From a checkpoint of a small mixture-of-experts model trained on Wikipedia.
Size: 9 layers, width 96, vocabulary 8192, 9.47M parameters.
Training: a variant of SOAP for the experts, 244M tokens.
Below are experts of layer 3 (counted from 0) of a mixture-of-experts language model. Rows are named down (a neuron's output weights, with its number) and show model dimensions 0-95. Each number is 128 + 32 x the weight over its row's rms, rounded and kept within 0 to 255. Numbers have three digits each.
Before each expert's rows: "comes before" lists some tokens at least twice as common just after its tokens as in all text. This comes from a sample of Wikipedia text that the model never trained on. Tokens count by the router's weight.

# expert 158
comes before: " of", ",", ".", " and", " in", ".\n\n"
down0:153078109113147092082159157122097066156113170183109131116154105147117122175169095130187141101156122107155120146120104128078115094160137112152126098110188097133096153138177125157093146131111097210152136126079150200142149122076067209162136134143156105076101142116148142136057095144123160155
down1:108104114157108118116123150146133119139115081094144139108107093137168098102168160157131130124169131053182095149122104140104107158098145170121150123115129133145127141118146145096152172051103092179180090119102105153112111166095144108169117135112077030137177191098151124053060139141104103058
down2:152135104157176191104142175062150060127123168097140127169139124106105113090114138106055059107091174135124148083120127088104169138151117131189126133110098152101117091160125161184160095172124162129134170142106103082098159082073081186122116157091128151124151096155173106100135163093163145123
down3:080098037068110111129160120139128082094151123165166138157137079141077126113103086076119101084106121097121167147108108140149157107110104106158088179194155135094114098138110133146131047135099131176090120144078136187163123137137152147137124083166172144144210092114136149155124168150145124172
down4:111151134110113109168129167077135188160172101082104168167169181143145115087180101145085133148110137077115093131148118168160112099071133082103138149096113133106082147135101125151102187084185183111184125151147111140141088077169169119107163111144133182084102109191162162166119138162151122163
down5:146111094106132152089159162194187177167091127134100116107129094088114133102155125163109156113079069123127113061123112091121117089148139166151079182141101122125105135130131155070157156131131151116127128080059183175139193134102161123086121160116096140091110085144187148162157102181192104143
down6:082094145120067133090131146110166125148188123135133192123116031169116088127143167098145128106123127123132178084169088177172074125107180116111126135174139131172205147112148134124099135103153199096100124125156152122088073132118089106150106096158099098138189142125120109112162096091130171157
down7:106103136123093117124125141138126175111127151129157127121128096104100105103142092092148091112044121158116122137174172185137151154207159180123143118183127092134085169192099061174085120125097138105147149147118149133084158179124110059109122091143144050129117147119203148111076108162162136142
down8:080164163130171068060177122132119154173106147187132058176123136131149146146073171158118120094096118131090103156130085053100141122086154097099161101097096181160181082112083166136147079144171146111159160077087135166114129114116131123084141115106120106142087083140107153125148122168163128121
down9:158150168168170081093124113170116162094165185121084155127177140143143145132144096160113115109181128115110141141150110105098130073126114102097152145093089142168191105137159077098150074146182127149105150100156121201113194118166144185102154141089154153091103090129095172101126084140183098180
down10:174105141084130126163085126056126132065146087087114123185102084140166084086106162157163138148125132174153080161100108156160079135142144066182127152088127116097192143121161112089122157135104090093158121084160140106181098127107127154133147108166096073159086166155160112091155145181132089124
down11:134113158102078113099081080107101097090177158112173117049167103085172125121125136088134111153152189119091079136172100134097116075127160138101076122152102135097143099153126151144133111111078147157089145122099115155133127182202074143054146132168112114081168104126154087116139075147175132106
down12:128087172098105165145130122098077079132126188141142129146162158134122163125115116196091054143158156118126165118107138110171092176170096120192133141162133123120120154105135099102174135072145150056104070128164112134106141107044129092164177114151083151121142084101140089163124118083157185125
down13:136148149140097107129138157088132149135112185141140147126111114125118128113148096123111094165092116120173126210102126140110167112068102180121095158092165073064212158229146119153082146095122088081118106138154154154121139098105086119097049157136102080141099095174095143111131129127129150166
down14:123080141103220136162117119071101101128122083099161147109135198100031119143126159144163089082135110163152195155126102130200126124105123185129102108125153118137117139062134127107131118129099097155101103152099102098093137105144171098138103135102127117072092150190141085092077156164126122123
down15:095118182110150128129124081141073130088124119158176132162066124208154135148144175120113134147118163150174048132152079089096141118095117077081111090136149163098111147118157099145116082157073118140153107168133145055179148147171128147158189048108142100119169146128126141122101110100107161138
down16:081096125123124139095185119121150108159119141092117087161095138145071175100127137190094069168129074124129152129170116161121107117087121181172167139185146071164149130118090167114133170150135093099094121094155105120084121087120095123124169150079116124117184104107054114114100166143185200105
down17:152099047120113135123096085135146140167125093180111155129156145140117133180081132076159143105115151108191087073056145131123094157155136106093121145112189094148125119080147110143151127140135094095145111136067163121155122179178097104151096089091095091200164079168093102073129101119124095144
down18:148123145189176159157060078098105130154134101175156096068084166093118142111150087153107131143203106088080160114159101195114135135146103129146090122097146097078139114084123087098175093156139082145159134139149143166110056133157128113178185131118165125174107143145131183133118121169158133096
down19:103134120152170099181132125171149170128150046148110138097140140090141184127117108113192097115105122054092148085099158135152102095119105123092155157069155143119107122107114193104070053109179047130133137109137177144150108122145138120158126086113134135078153062125139073123085134129148110148
down20:109063141204153141173163138161123157113175102129115081138192118111089148099160148101150101109167121101106174090131137118143091168125116105087066136138110110089147110179113148132181120107107166171132169118156139187154094127149144116141136149140191178149191187169115110140177126070098100174
down21:169123159144116139125083194115110142128171106151099096074166139101142127133126120102168109094104091124132187076159112101138085146165134128154139155093110152102122096153166073070128169118110083092165136170035187079056071067141111117120129173105091111158144111110130098151086125153141122104
down22:129143123148127149120153083146102126139100157170116086173104111095165160166114124118130109169106082153125108133102150186153153102075131122166116115134106141103167127166128146139098130165179033069176151139146165105100128158132216111103068141167092129071138146141076122155188154155058097105
down23:116150080115092092131119119099195151091171143155084094041090137123080172123117101122098088044115142145160161094101125114093140147104162168151076203099177129135104152092091134118143175080166136122121103131131132124116116104124098111093071156086081141116163113176122090182157102115122137159
down24:143179109105162095130119035101140117079160137132161123154127161094109193133174100130097198153146114112134146122180147079112150127127189082152121141193179131099130101122103117157093113131153162110147155085099122138153095140125121151112178148096179165136136197088194148162107086156077152152
down25:136066169179183162094132091172111143069178085122161185106160072161127104112115115158099183110132133117168162097120145070134154157128139129064165139129139169104120114095099178124176109158080093163126074168164105151096129109135110160068141153122146140124181135077141133145146161127086144180
down26:151159169163142115088174108179149138140149212127151180116109151125137155119126121130091103176085142082140186041117180131101079140159070120135064177151088185116147087117070166100077165121171133141128140100146097179114127082154165141167156109162153124137128122144124126127101129142122159090
down27:103104103136101123124129118123112116120074149122122165144112094115173098132155219115172157120128149144157134120146086092143053126092125047118115183081140115122149113136092114126184099192119157099132108089090155093130078168074138114115089127121126135208104131127147174174176147105118143214
down28:141135118123139130162116092168100075112084173078098176105125158167148088128138091074174087107111152136092135114094130117180082139147170065098170091118149124087054160113186125095156109121125159113202100136173108207115079099093135090147161132136122133116144161147099135082161072116124133139
down29:095110161144102141132174124097117088129120099157132182105097088118087118106167168095130183163089141133119152065148109164160055134116163043168099192079176190127151147136123135102131108108148157117138146080087171128141106115129084096183103098126093100200120155125135133155121121128093103187
down30:161121134162106100120112125092180093104086083117082137130117182119111074127092096066154112154188160136147164152131171166129094121136169110177173142139099119170179162069130173126115099101108196160128081127164156150061127158072102136108166165162104123138103167132171068133099092126126108093
down31:091150124127104169152090112052203158144146137112118096111150141106118136097158097098148125122130121155168120165151161076081102081134167179152088126182157140175146168164124148138188128083115100103084124094087096084188164153139173130103085129145109193117161085122154094178161176135134092122

# expert 144
comes before: " (", " |", ")", ")\n", "}", "%"
down0:121129134119132118129078117136119078127214115091139091149142111153131077139150127126096167136103107120111121126110194190140202106160134155080152148098092186130101103101127173154096169124153102139182151141125113102148179150046121144143183118145108159153188127075084131089193155175166131124
down1:112142103156173132098142113125134129153098170142079129111149120146112198108119196077172103067098149134150119173138106107132100105180119114136182105151096072173143166087141063055048108095095127191166127113126102122136141078165186123116110126151110161147119124162123119088142155108127188101
down2:182128113169186096158124150148157151188165148169141148086159166189116150064116159203144133102138109157064123130166128118111114127083161109108151111176177102091117160116070064132137087162100093080144141169119127154135095131121054153102133135132146130119115088139151119126118056089174143146
down3:154169163114135156079045089119184169111142117191128112134152158124139148103109130125105118112123090107098144112169150139125110087141183122147121140131090151109173121117173066130102166190128109147131135178116141152094190150134048139049153136108125133159062123064165137148105068142147107092
down4:152056183086176062142153159147080086147085147141152153124127088089153102156115114142153132115193149102118106085093114218119096159157122091142075157168103132181117111140108081111136158132162175139076107119142148110140112100107185135123161128148119065114114172095096116117142062089116108117
down5:100166104078139072125153122174151123083167090067168113117076120207164148115188120126141090144112119117053099147126175112067114110101162101105157099179139151133144163135131070132116077084090119156154123191141103089140113129133154142087134149167090141110182156090128157121077134167127158121
down6:102108143111155079059124122135082130119168031107167187141092085033137083091135128108113135131174141151133096120170150164112102189105064080082124109105117143150178127128153138147171152147116115128129098101094126115149094122112136114197174113095141084141152162136167108125159153072116123119
down7:154131126134106124123157131135129193185073154061072112172106165118118127137127102162143172141126117082184165114122113072082143137107135103104092161203142152097082070106106129107112117132160159110049079136139083108097183097083115138150132153162085158152097136118160060139147097131146121082
down8:125134142151071103129129146111142116189106173142152082168191108143117135138151093101120097179163118140134129057120152084181092131067152175118182166147121103123153117139066161109137175121166094124118058083075129058077121145118139141084130092155121079106117109120134106163150134120188130182
down9:067127145165139130097154098093112113111169073156158074133115148154130122137071162164093137124144142116109137075107085109099135162077121134156139169101173154133144103179107058086126171131179113080133114110156158091061105103182133107163107106079080111166138124121151153117118040113082172097
down10:153096093121157153181172130171133139069172083101116178104137126176149082119129107105118082139136174140202119127116129130146140109127167152189100081118144170126149100096131122072106121113175165186143150123081125167105068090091139135153155205148155117111168138175080136174184145149140087110
down11:090077117165146145176158083119093128127124131123145137142133154130126131124094146106159167130110174169125169113198111129168202129148104151151079128117134130134137073093115158115162104133079082145139242159118100168118104142111164113111177078150116078128191095154185138154116164073072125120
down12:123119091126101149155173097169167112112132102112167186090107157121135183153138164156144148102164122157060126086154159122128107146117119136181132144132132166096186114132059168130153133137131076140071118127132217153171096106118140106138147094108111086095123074033098109090130156072086147108
down13:158145125130057116125106123126155182124117085150145187102076181115128138093176078127127124139076133164112221142125080116134136106113142085117176128188144115098089116162163086124114172153125146074135196093139126130111117116132096090136067125116137180130140148181181071136159124065107151136
down14:166168121104158166128102078200107125129128103146128159147090163148137088097111135148090097108149158089164139167122130103090155121162183178150149156080115130069080102069139089164140175117152188149146135131155153160177131100176156080143114132075172176122165102147146110085068168177147101142
down15:094141136106135155103101105113133135137151148188175106183198116144163121132138123177110061111143098071113145068143201144106102075122166080141156090151157123066161096147139112150098142171145136109196134157139173130102125143185204082080159179114105154107149117127122107109129145143177132152
down16:155177057092151167135101110076104174137148197170106135140085115169092112135138133079104133113141137058096082142154135130119117090080181119073147146112100132071146139162140130110101116160131119116186155153107124152165171130131079122123095080160142196103180095162138189138119103152180149156
down17:109107172070150133108109104082148125142132129110140122125092125134165129150131186102085143114119121125095169153113131131139193172145061195100106172110153149104160138163093095156132134130228094164173134087152097138128118114109124137124165127105173086156176105105143161163113037084158143058
down18:132134100101133117146128070109135124104118095135102136118133168092137097130146110151195136150145139163181151173092179166147082126178151076130148169127187153134150073100161144091091211117120166140134133120085119109198121121035131160164145187164100151184125118087140122136160102131112149187
down19:127154121052074152084102145158185091079127141086111112110072103184121080122071163176181126117099133186137116134124118104098139143147158134105144124118099137150113084094066121137090178079096162131079167094141102132084138129094144134129099123160070104113161146131175087055146144155097150098
down20:128125179134051099135133113105129135182115164084145168124131110096111118140104135124107129189102197116174141157155059124095128079204124157181087167103119123144124080109102093129084154139077107107131182149128136199154159090164092152128105100072153170132147136185099106100122153143110079141
down21:112202098096180159099150127108142180116152108167106093208137103150102116139151081106065149139115146090108155132146086133095145136156123169150092064118121113107111140200161184164138118090124151121199125184132108154156069123098115116151165167164104114128116158110091137121132204173110108100
down22:147119137054195158101134105092090070131142173118182114144129111098129144140129093102112123085173054112132125098121152114078140156108113129157168097075130125152084122091130092100114056116136128113080164072114109104079086152160125072094177123149178093157118103070074146115118105146120179120
down23:122042109163128134097149125127112098155130140122130102107132087100084156146123079176194127152144129201070115198133146160144128150184104091158154115130085107108120149122081132176132140106142123123103096105223090155159108167109145072119156117125206064110128127107099070104112121112117147116
down24:062179124095128112124142179155144120115071131141158159084153125126181140096115131090136155138126114174085112160047123120172119072088151149129074169156158034140161153131147130135174135106137107067171152108151186148145103147094121084141099121116101119130180064168164146122129158149111134175
down25:172136182108066119167100104128079135081133130162110145165130142134096145097167107089155161181151139064115140135136112118154092138148083139125147101126108166116145195107166084132153157117123184155111167153115106180160089114200154128219158162124110187165131136176077132111151125180100126165
down26:091122164121163112113108082123052098113148168183175071138114125113115174103175140132124151100100170123093119083181173129168110156094145135169157084139106167089100125163118148131121150169087119198158186156104078119158121154159075144081118145118148134095053135112157177109111112144116121067
down27:159124121153102129137116097141163122086135185076111125133138147188108154150164132127066120107117092134078130113100182146090105155145047134173158108102115141128103182143110126133126063129129140153095116138188142118175168126170069121078070070119138150135100170123073142115116047101197138143
down28:157108103116121144145132139156124070159172088123099068167107163180132099123156133103132134133157107104138112186191132146117083156163179092096126091162163133146067131175182174094097146120126048161156129124125079133102188123121142154160095168067150128123089146130105182065154127151126169088
down29:120103158156138211167107123136090111089107142059119108148074147184148179142172145129164147118082053141132141124120163097127132136190111115103170087164108160148112162157157078126183100172145130162124164165145052168116126093114171143112166111152133130132094131126122097075146176098088145084
down30:125132110091172111130132112137178125155111156075140155127161140152154085131088172175141142122058146122114061140090152156109171100104143081108105162166149141139209132118147198095156125120118178186111081166145167153152213136111120125112144081103100175159124097110179098177083112103148118137
down31:120118137115102154129078179150052101112115091119089182172108176186145121122162071061100121125137134068101151081130106129072144073149117143124174115122090142121175126177134138106092128143117168099120141165169142103185170087070076117125103084109196155128108128145148151113122155149166153095

# expert 62
comes before: " |", "==", " of", "The", "===", "In"
down0:095159141084168149154105109084169154152117142156087159114072169151143120114096121099116089137161117096113156097090088105064155115167166100174080153093163170172171073163086107137146163142141155100166138093140088101075114137166163134159099095090097092118157097162170161097177100078173150136
down1:170135121050116113156203110108136128126192092112144124171112158119177145086096100088114067141156116148148174149116118085113172194140143127111170127118108143172143173069062147147112113135136111077059171110139101117135169103090098159134079146163123098138081124121139082110116170144130171080
down2:066108125133135183141114105072112118182158151093142095160205123093122157163145161176119144148097142180065074126142218107206116136122178138096159171134178112143135108157125140142104136088114149117167144111164073092134080134160114153143154077157115098150081111103132075119140130149141134111
down3:110077109095091161099141138158166086117110170156152151146110191081166136099116126121122128164065156118100048120131110172125130106100144123100150145129117169107163065143102134161090153105114130083116125169183167097104078115158117171128072085150199078143132093076194115163125154157145164142
down4:127162112144112119149147097087072078097082193111112162070074152087123104155144117179157108129127171108085157134142158100179140098107163141152149115167118150100142117147122149102178092140104133128178143155137085146163102088175122190180120160153109177126149142050143117197131112161093073090
down5:155117179168103112132151152077107136151113154097081173156138118114150087178079118136102089135087173184131144079126086101118077134098192157087101099115148169157138153159139135102146118193087189110163131192077181182130146138106110126155143101103067124128162105086124130111146158146132196134
down6:172142111145068156049130116132145134145133096096143146105062136146177101134151167147156124106145120147057130136129155165077110141112150082122088155119086156112155129125118117129137174139173067079179173114104120042131089177140147165104093194104074098135126130184123145136119156113084184137
down7:085091087160078091115193188114170157136131146154128181144201078120152161067161124151119138170136111109153098054145136148117086096098181124173162114119136131156091090141073167095095158096147110158128124082151131140125141112102131170169162160146132132073153089115109083101169132158164093154
down8:112121120078140136115148130116142173100132123121146172116188095116123108130152115097179170108099127144080104110102227128102137158095125114081106089067106105147152045134148159117126107105114184099153126146102159189115150215136135127081129162076128144057156147093159122136109133114164093187
down9:170162101087172138090167130068139174070175207146142129105109120119079132087146107161144158115093111156127124105103108170157115085111112133147172137140190138117098168137146148096156134150155119125148103150100077185136189213131114180181098096122158132179149062103099128161111110128148105134
down10:151136103060097151101109104108161082136085126106099120183131114139159133124111026162145136116111112139141116163158176177182131135169102128097124142126217159133168130121141162136133148105178092129189109155093142101125055121136112139180115173148162093096116142129163191109154130165067090127
down11:125181116104118132117103144148156155129145134124151134196184138112169075136105162109161116160118154194149132134091102169116141120125115132080111135160132161156081157063068165103138197162113076128046126128071105129107193146110092116133140198128064118114134127147150065096093099084135122124
down12:092134200134074107114162160124113185154108117140140150121191076143110112059166103140094124106125125161088085084078140124133158124100174133125118102090110077172159113090144135132146140124177138170071040158133132149081115172116166090126174124111167172135127130126111176086138096158135084182
down13:145144110155193060066118176178133151142091117106109148129126113144088110193194072151094161121100122119080163142135162128112155097082108104140148146098138130151164057148094131099158124122165104171182121070157116087108154126121115153154148117104159128152107167141188133166079078144133080183
down14:151115126160163137212097108153127125102120164203151164143084110157145131118180216122142112106156044104085077126166095133145132193166130125141163085110110168076107146131143093120136102158153112083088146117198151163126103122120156136121122091139142142058138155113121154112157120112180171120
down15:102108141144129103109152126136166112156109103144076123091070173109169043164120111143099082113099160045187152092153164067103130091098117165069105125153134128170139084124166074128183126097150121140123088170184116145120166141105125119060112192147105093154144148108088130136109145098117132103
down16:115149158138157139183125054121088079170096165153126148117181105088099121100144066111096097094125143139185154155141099139076097148171104120121087140125159147163059134152153139168189119105146168143149105152159060100151152194135078130136150106108118118149092117141135123145154063074117194104
down17:146105083131109156117139168044169064130075120167173146163090098062106061150174098129153126187135154130147109160167135129119153120155156161152113124104136142147108097161106152139107095111093115128126131109188117109169125132117100062086171118125183152061088153146130099102093122180123178172
down18:072131123161178084149124152095152159103069124119095071089111170152105121145146085141102125117148119174159204153145099138126107132146170113105084083094127059139108097126083116088122186129124145158084126115164080141088057058084120116134179096086179116102103117173087126130144100132106131153
down19:091149127152140123138165141084110123155085108138130194169083099186094083105170154145091092173092122150096178120160115199115162071135186101121149145078167089176089124155143142130086080108141159157126187114175078134107149112094110174118111157123148109140162119121093167148164168192123135116
down20:045169093081109141102113151114113121161131156144101158086053063134173122044112109115093087138115132145143115149085185083148153111142147087100125133118183154188096112139173205111114090171143175113108088159102094098132119129162106111141144101120122160171110093138172128134167114148103091126
down21:144173119098161080083079135164132171142110142145126065123148171077079139122143136108117107139140090081111131111112146191120125106177096140138115152187115141115149120099162131198129170136120136131096132099182153085153166145185100066169134105094195137187110101092148119158169116211145164127
down22:157137112115114063159137085119178199185146093119080071121162132148165105137092101163172135108122139082127090146087091133182146128150230124115147133150191123155161136159161130186129152145080131121149166111166145136145093152140126152150122120129112134168113085051076109117121119128120188165
down23:147175161128154091078126158120087121129165144037116182093105125120082136189109144106171205122195130123165145131107109169149136083086079078121100139116100125130151078153092132090085133135139095130173103122096153115088148086122185117133117173083154108120077128094161097187096139110105143135
down24:178094120116130142147155120152173140119107087156192077161050089134173122138070123128152134161112211091140152071090128107104097108084144147157081164115142118133167121128081142130167139140135156113116111180096165112099066179104121122069096178170123113167142119111175136103154094116122185164
down25:183085172088112135113179101164155145100094169135132115122130117207137111105094141165106140129112118123117122109126070171153140095115143186123107138115189122128168162077099116107132077112077097135123195039103149162140200123188105141126083145145119095098176120111124135112100167094159174162
down26:126090084142139100082165069092133141148152164118120137123122063123180132140127170115078073077098116167098108131127126106107108110124186126167119136121110117136167079130094158115106134073135153126085116136109102125127074178161098133108195157166137117107162238055072106154156134090147123106
down27:117143068108163097124135167094162139100105208122169079097122082144072084131084114173081109154212097143120135175148107087121140087112145116166168142150091094156118145143148129164075168134084186132085092146168173172123160119086137121119162115140148166131156159109056138104128125158136100138
down28:103148153178127065130156115080120132161116144118157166066096123166113095129120155144102107145206125150164109193135017144110188109100099108104104137139136138142129152156165129130067136104140131129155145147092158183094187148069148145194133095137121127164136132168145108128154101130109203121
down29:121118185131115086135064138181127125105121117164173178084089147155082099092089158120159086138124153107138141148076095140161061159110104135129111178111116124100128118072218135058143130130128155112150193159088126078075073139116126108094141129101114114125144130185135068098163100151150104123
down30:158161076133068097065118136150165098152132112099128133131166105112152146095080155175184149133142127130136148138092105136117088121120112134122105134076100099182168201124107064161204077154119099078129183127157137095173129153120179078107082091155127138152137186167106101140143120083145156170
down31:113126060149150110170114159129125158162152086048146095118148151148171095165194108137172100118110148120103185123094166136122082174124090172117112154144098145108107095145084069085120100118138183107064139085156076125064102144102133138116089135078123130100118127098154136120061132077117164087

# expert 90
comes before: " of", ",", " and", " to", " in", "."
down0:093100152132151153174085128101129121158120156070095143174152129119103134143139122122156091121138079125156126088173121092185114142117173078121143143143145114133101183090143147107177083123080199159115096088078100196142133114118079170138157101103188164117156138129157104127112106107198031112
down1:094131129112121164145141174211111156143102162158086166025178141100147130112177160108133148111125197103058123091147147104137057120097174125135092176118138110087101061139151144114097079083104119097184159141146135171113158108116146119119139121141114147131080121150102145147104123174172105114
down2:087158156085172104162144159159109163114100091106109172124090108125170127154139174129125101094188142130137137170093159086091161082145159161158139133097162156164181107098157161162168149125080159088079092153131155100140073152171057157105161106093096163163099088155161161099164111090103082131
down3:134150170147140124065165143147075135202171126083141191184100130173194085080124152115055081138110171100067132091091105136170100113130137141104086135095124130146116131068168164099138132141113148118133133106107161109130185126151126134070136124156130070118125100113094163109099187103159149106
down4:064065114165147121138106084074124121105124142161147164134161157143165108072196144099112092140133072078106133126164116063153123186115150101104129137137166105101159133108143090090141137040108147188086095114094110177149121108080099106122161106122167145129126138086152120157133081066181138125
down5:123154125112113078093080111120101168136155094128134102142178176145121101115168153076189137172163135145067159123100178065130074069185171168167105103169130107167146085116111141136135101142153135132111135162107088076133054184138118162139135167113107071142106096152134143136173145104181091138
down6:174097145067107041162130173128131124110171114157142079111047127092078155140127136155111105150140163143140138116164075149100150184126073172104113134092147140177102150132174078108124120138132081173130090118170147102113118195088124128115130160142084102197090168117152160133176144118116098162
down7:156132105109149115170086157105100130075133149140142173115132133150199141157159041066098087168123155160110114150146146096081078115123165153109157151153089081138085180126135128130124109131188133132184072200079071162126125131126160101137174129121128169142089161114117155134151138203146119153
down8:167138100122142120125141128118125112143097062144108172109095143055175162199133178196160119046077148173095128046110171104138119121144158070110061136181130164177106136112141152101137123099121122184115137140118152126125135114142124161104099139099122102133058138076110095100140167137125149103
down9:081113129086119122137107114169116139110085152202144108144140090028126184134113108093137120128096137110110137095182094109111120115118018109176143138076142111089129031117165153138086095127100160050142113091169135149101127103085142114140086118122144125159152160130109121119142114124148168119
down10:079125160086101124152107102138157167135120137167121139079102094174136118091143162123059093104079150103136090092158115143159103089098134163188116103189169118125128122147100103114114093172112182159114051078170124202125176173101128139120122167114137110095131118146042086107128131101135085162
down11:122088170108081105077092092179127135083177154138166126098083186143142143141158173141087104044093151102109105150110130121059139141134206144073088114176138139123088063109155101123139119172144148156146153146117084127156146146164104101122130112162054122141095107130134120125146135198119167102
down12:129150163096032150122138129179144159156151125174158113181104137181211101158090081126108135198101131112142124117125113175101181099123117181168121175119088095103180122162154136156091074146142097065141073111163130129114119123111135121080162137129113119123155133186103128107135096140188145149
down13:162141113099144107145108059126147143070099091228086110120129158114118173091113107160115120154150095164111181180167087134153137063101121118135131125146192068075131116153142144103128152153180142143116131164143091172140194183162109139092151146083148137131145146154058121140114095093152166139
down14:160162081134096132128138061135084072101124144103130123120099157102172136136092116170100087163134151169178155118099051126129121130109098105133121062091093203181102130148069112107115113092201163115173129124152193121113157092168139133185162109131163083098096121154114110102087141157146155109
down15:082081092101095167115113120107157103139080107141201133070153111122142138121132188124124108143173177184139095138130139087159082107095145119176107137086162122089155201204127123087083150118106120104113172074152178119073086178091129100124109089129145116096132139125084138171144166092095114125
down16:145189176127154095122136113135152104135085123135141155098146158132184071107167120091096148118110194132170079156116137139148098180094109119127119144067158109148086107120123106113124192059154100111133183145024193153127096151170112096111107112092088100125093094087136169159138122118083138121
down17:169105124096124189086154063132102144166172128107143156133130137164134139151120117090126094157147137100150142161163128121140108115073061138090105134142083081102109158188117076085141114138102067151130107071065116073095096118111084093075165105159149154059120119145157063107177090117149131139
down18:075130161139127165144132122126122090077106135155143124196159142156130086173121136138168123157172155138144147162151148137111079133133160128131172124168129108109113192136164124097084098081087219055125078104133117082166098168131111169120169082151100090060133125121157133067110161126110068103
down19:169164116118158144139154189132118143138105161132134107131177098155133216073114104141064153098131125178095105139103156102049166135145107108158132150116136145186149160119066158106086140113146122173088138083132185104152089120090117161181157112111097141204185127131146107132199117146125133106
down20:127161141148145084147113135119106147068122187160110121162164055231122173120152112156039134151131089114108133103150083135105113073112130176113126161141130164133123169117110155111115073152140121131058135113125183141143095122146107139057147144133147131116075069099126155172126074100085117124
down21:077102114083157056103110147131184203093132197150148129129095108120155172118141126147127116120104091108121087087093116091136092060134160145112139142131171163177122140125106108149053161179134127090067110068102107123121109182127142128124096109113141121076164123149086170082135133200118160124
down22:111168169131164097076129166135160119135148165146172142090180092159142126115137123123106072129113133121106139054114116119184095138125129121175111202148142133109126215068131185118121088161109091119129115116139167128167117129097083084110091096200077158106126100117123122148087137138199082175
down23:065083132107159082179158151092122130120159177098168140090150088099085181157094204110145115133098095095154159074107089136101112167132100150170142170084156108173166074121128167109114153160142169104122080105135170106090140179140119139111115127133164089142111139131177114094118170106189122185
down24:094175113139101157114118110148123141091176091169113128145179100132156175204125148090101119119137123119102135169143204109104136069108140044092119175180063133079159119130118158127149120106120175108179085126106127116121085112174133120092079090171114152160058162116168108134094135125124147177
down25:150083188041145147111101106161096187134106153172119148176092127160118208175179143108098138130154117113156133093089132086189085144125149127169112130159163080119117149153090103087117090123159055123133127144143144113138070184113133106116139174160038124103152127137140131113148130141160104145
down26:145134119128076158105207123158120094232144116117123175176091090132110122105119077125135122152133151174143158125089118179165104124138076109132148136167121125182149209108077124117106145086182135123141161138077101089099188136158168089145154134083120121130114156100123096121092124131137122049
down27:114145169143137118103143130081175103137077127106105139083168078079094103131118119111144196121142134079169134106124141062108104082125113136172156082200173127141094072113116167103175155089112123165168097094096128096228107115106160129110115111124145084156091161111139141138141075149087078120
down28:146103101115074133094151112130161167106136102178131123164165139130109114092084194119132142142129145170078138071150085142145116113087161122172101201111129108108173126097105162136086112157085141096133170087075180125151085172071161141098076130141091114145159168149112102119079163073123165195
down29:079137097154112117101161134074158142089078154140086091157071098202149153119117173182131090096106131150125154083132153149130107118086106154148148147143157106130084136054069157135131107070111173097101145183165127164115130111115099120125110126176134201201072138120115143089110102113092147162
down30:062146138133125046151141121094128127108128141144078144139115100143099110152127146115160098098141105097134113133183075165187106179101157165148114127158165145162108155114121131094135134086173132149064146055117171184133086183131147161149160079118165171113072164112059153138175145102142098082
down31:162113139112127127196245145157130142108206138137133207105195170143144129067143138124120140126141102115088169138143065131093145126110143120120108087123159104092145130124126181088076148115120186105136110079121125173097101118128094191148151120087132143151121144170181126148081090099130125134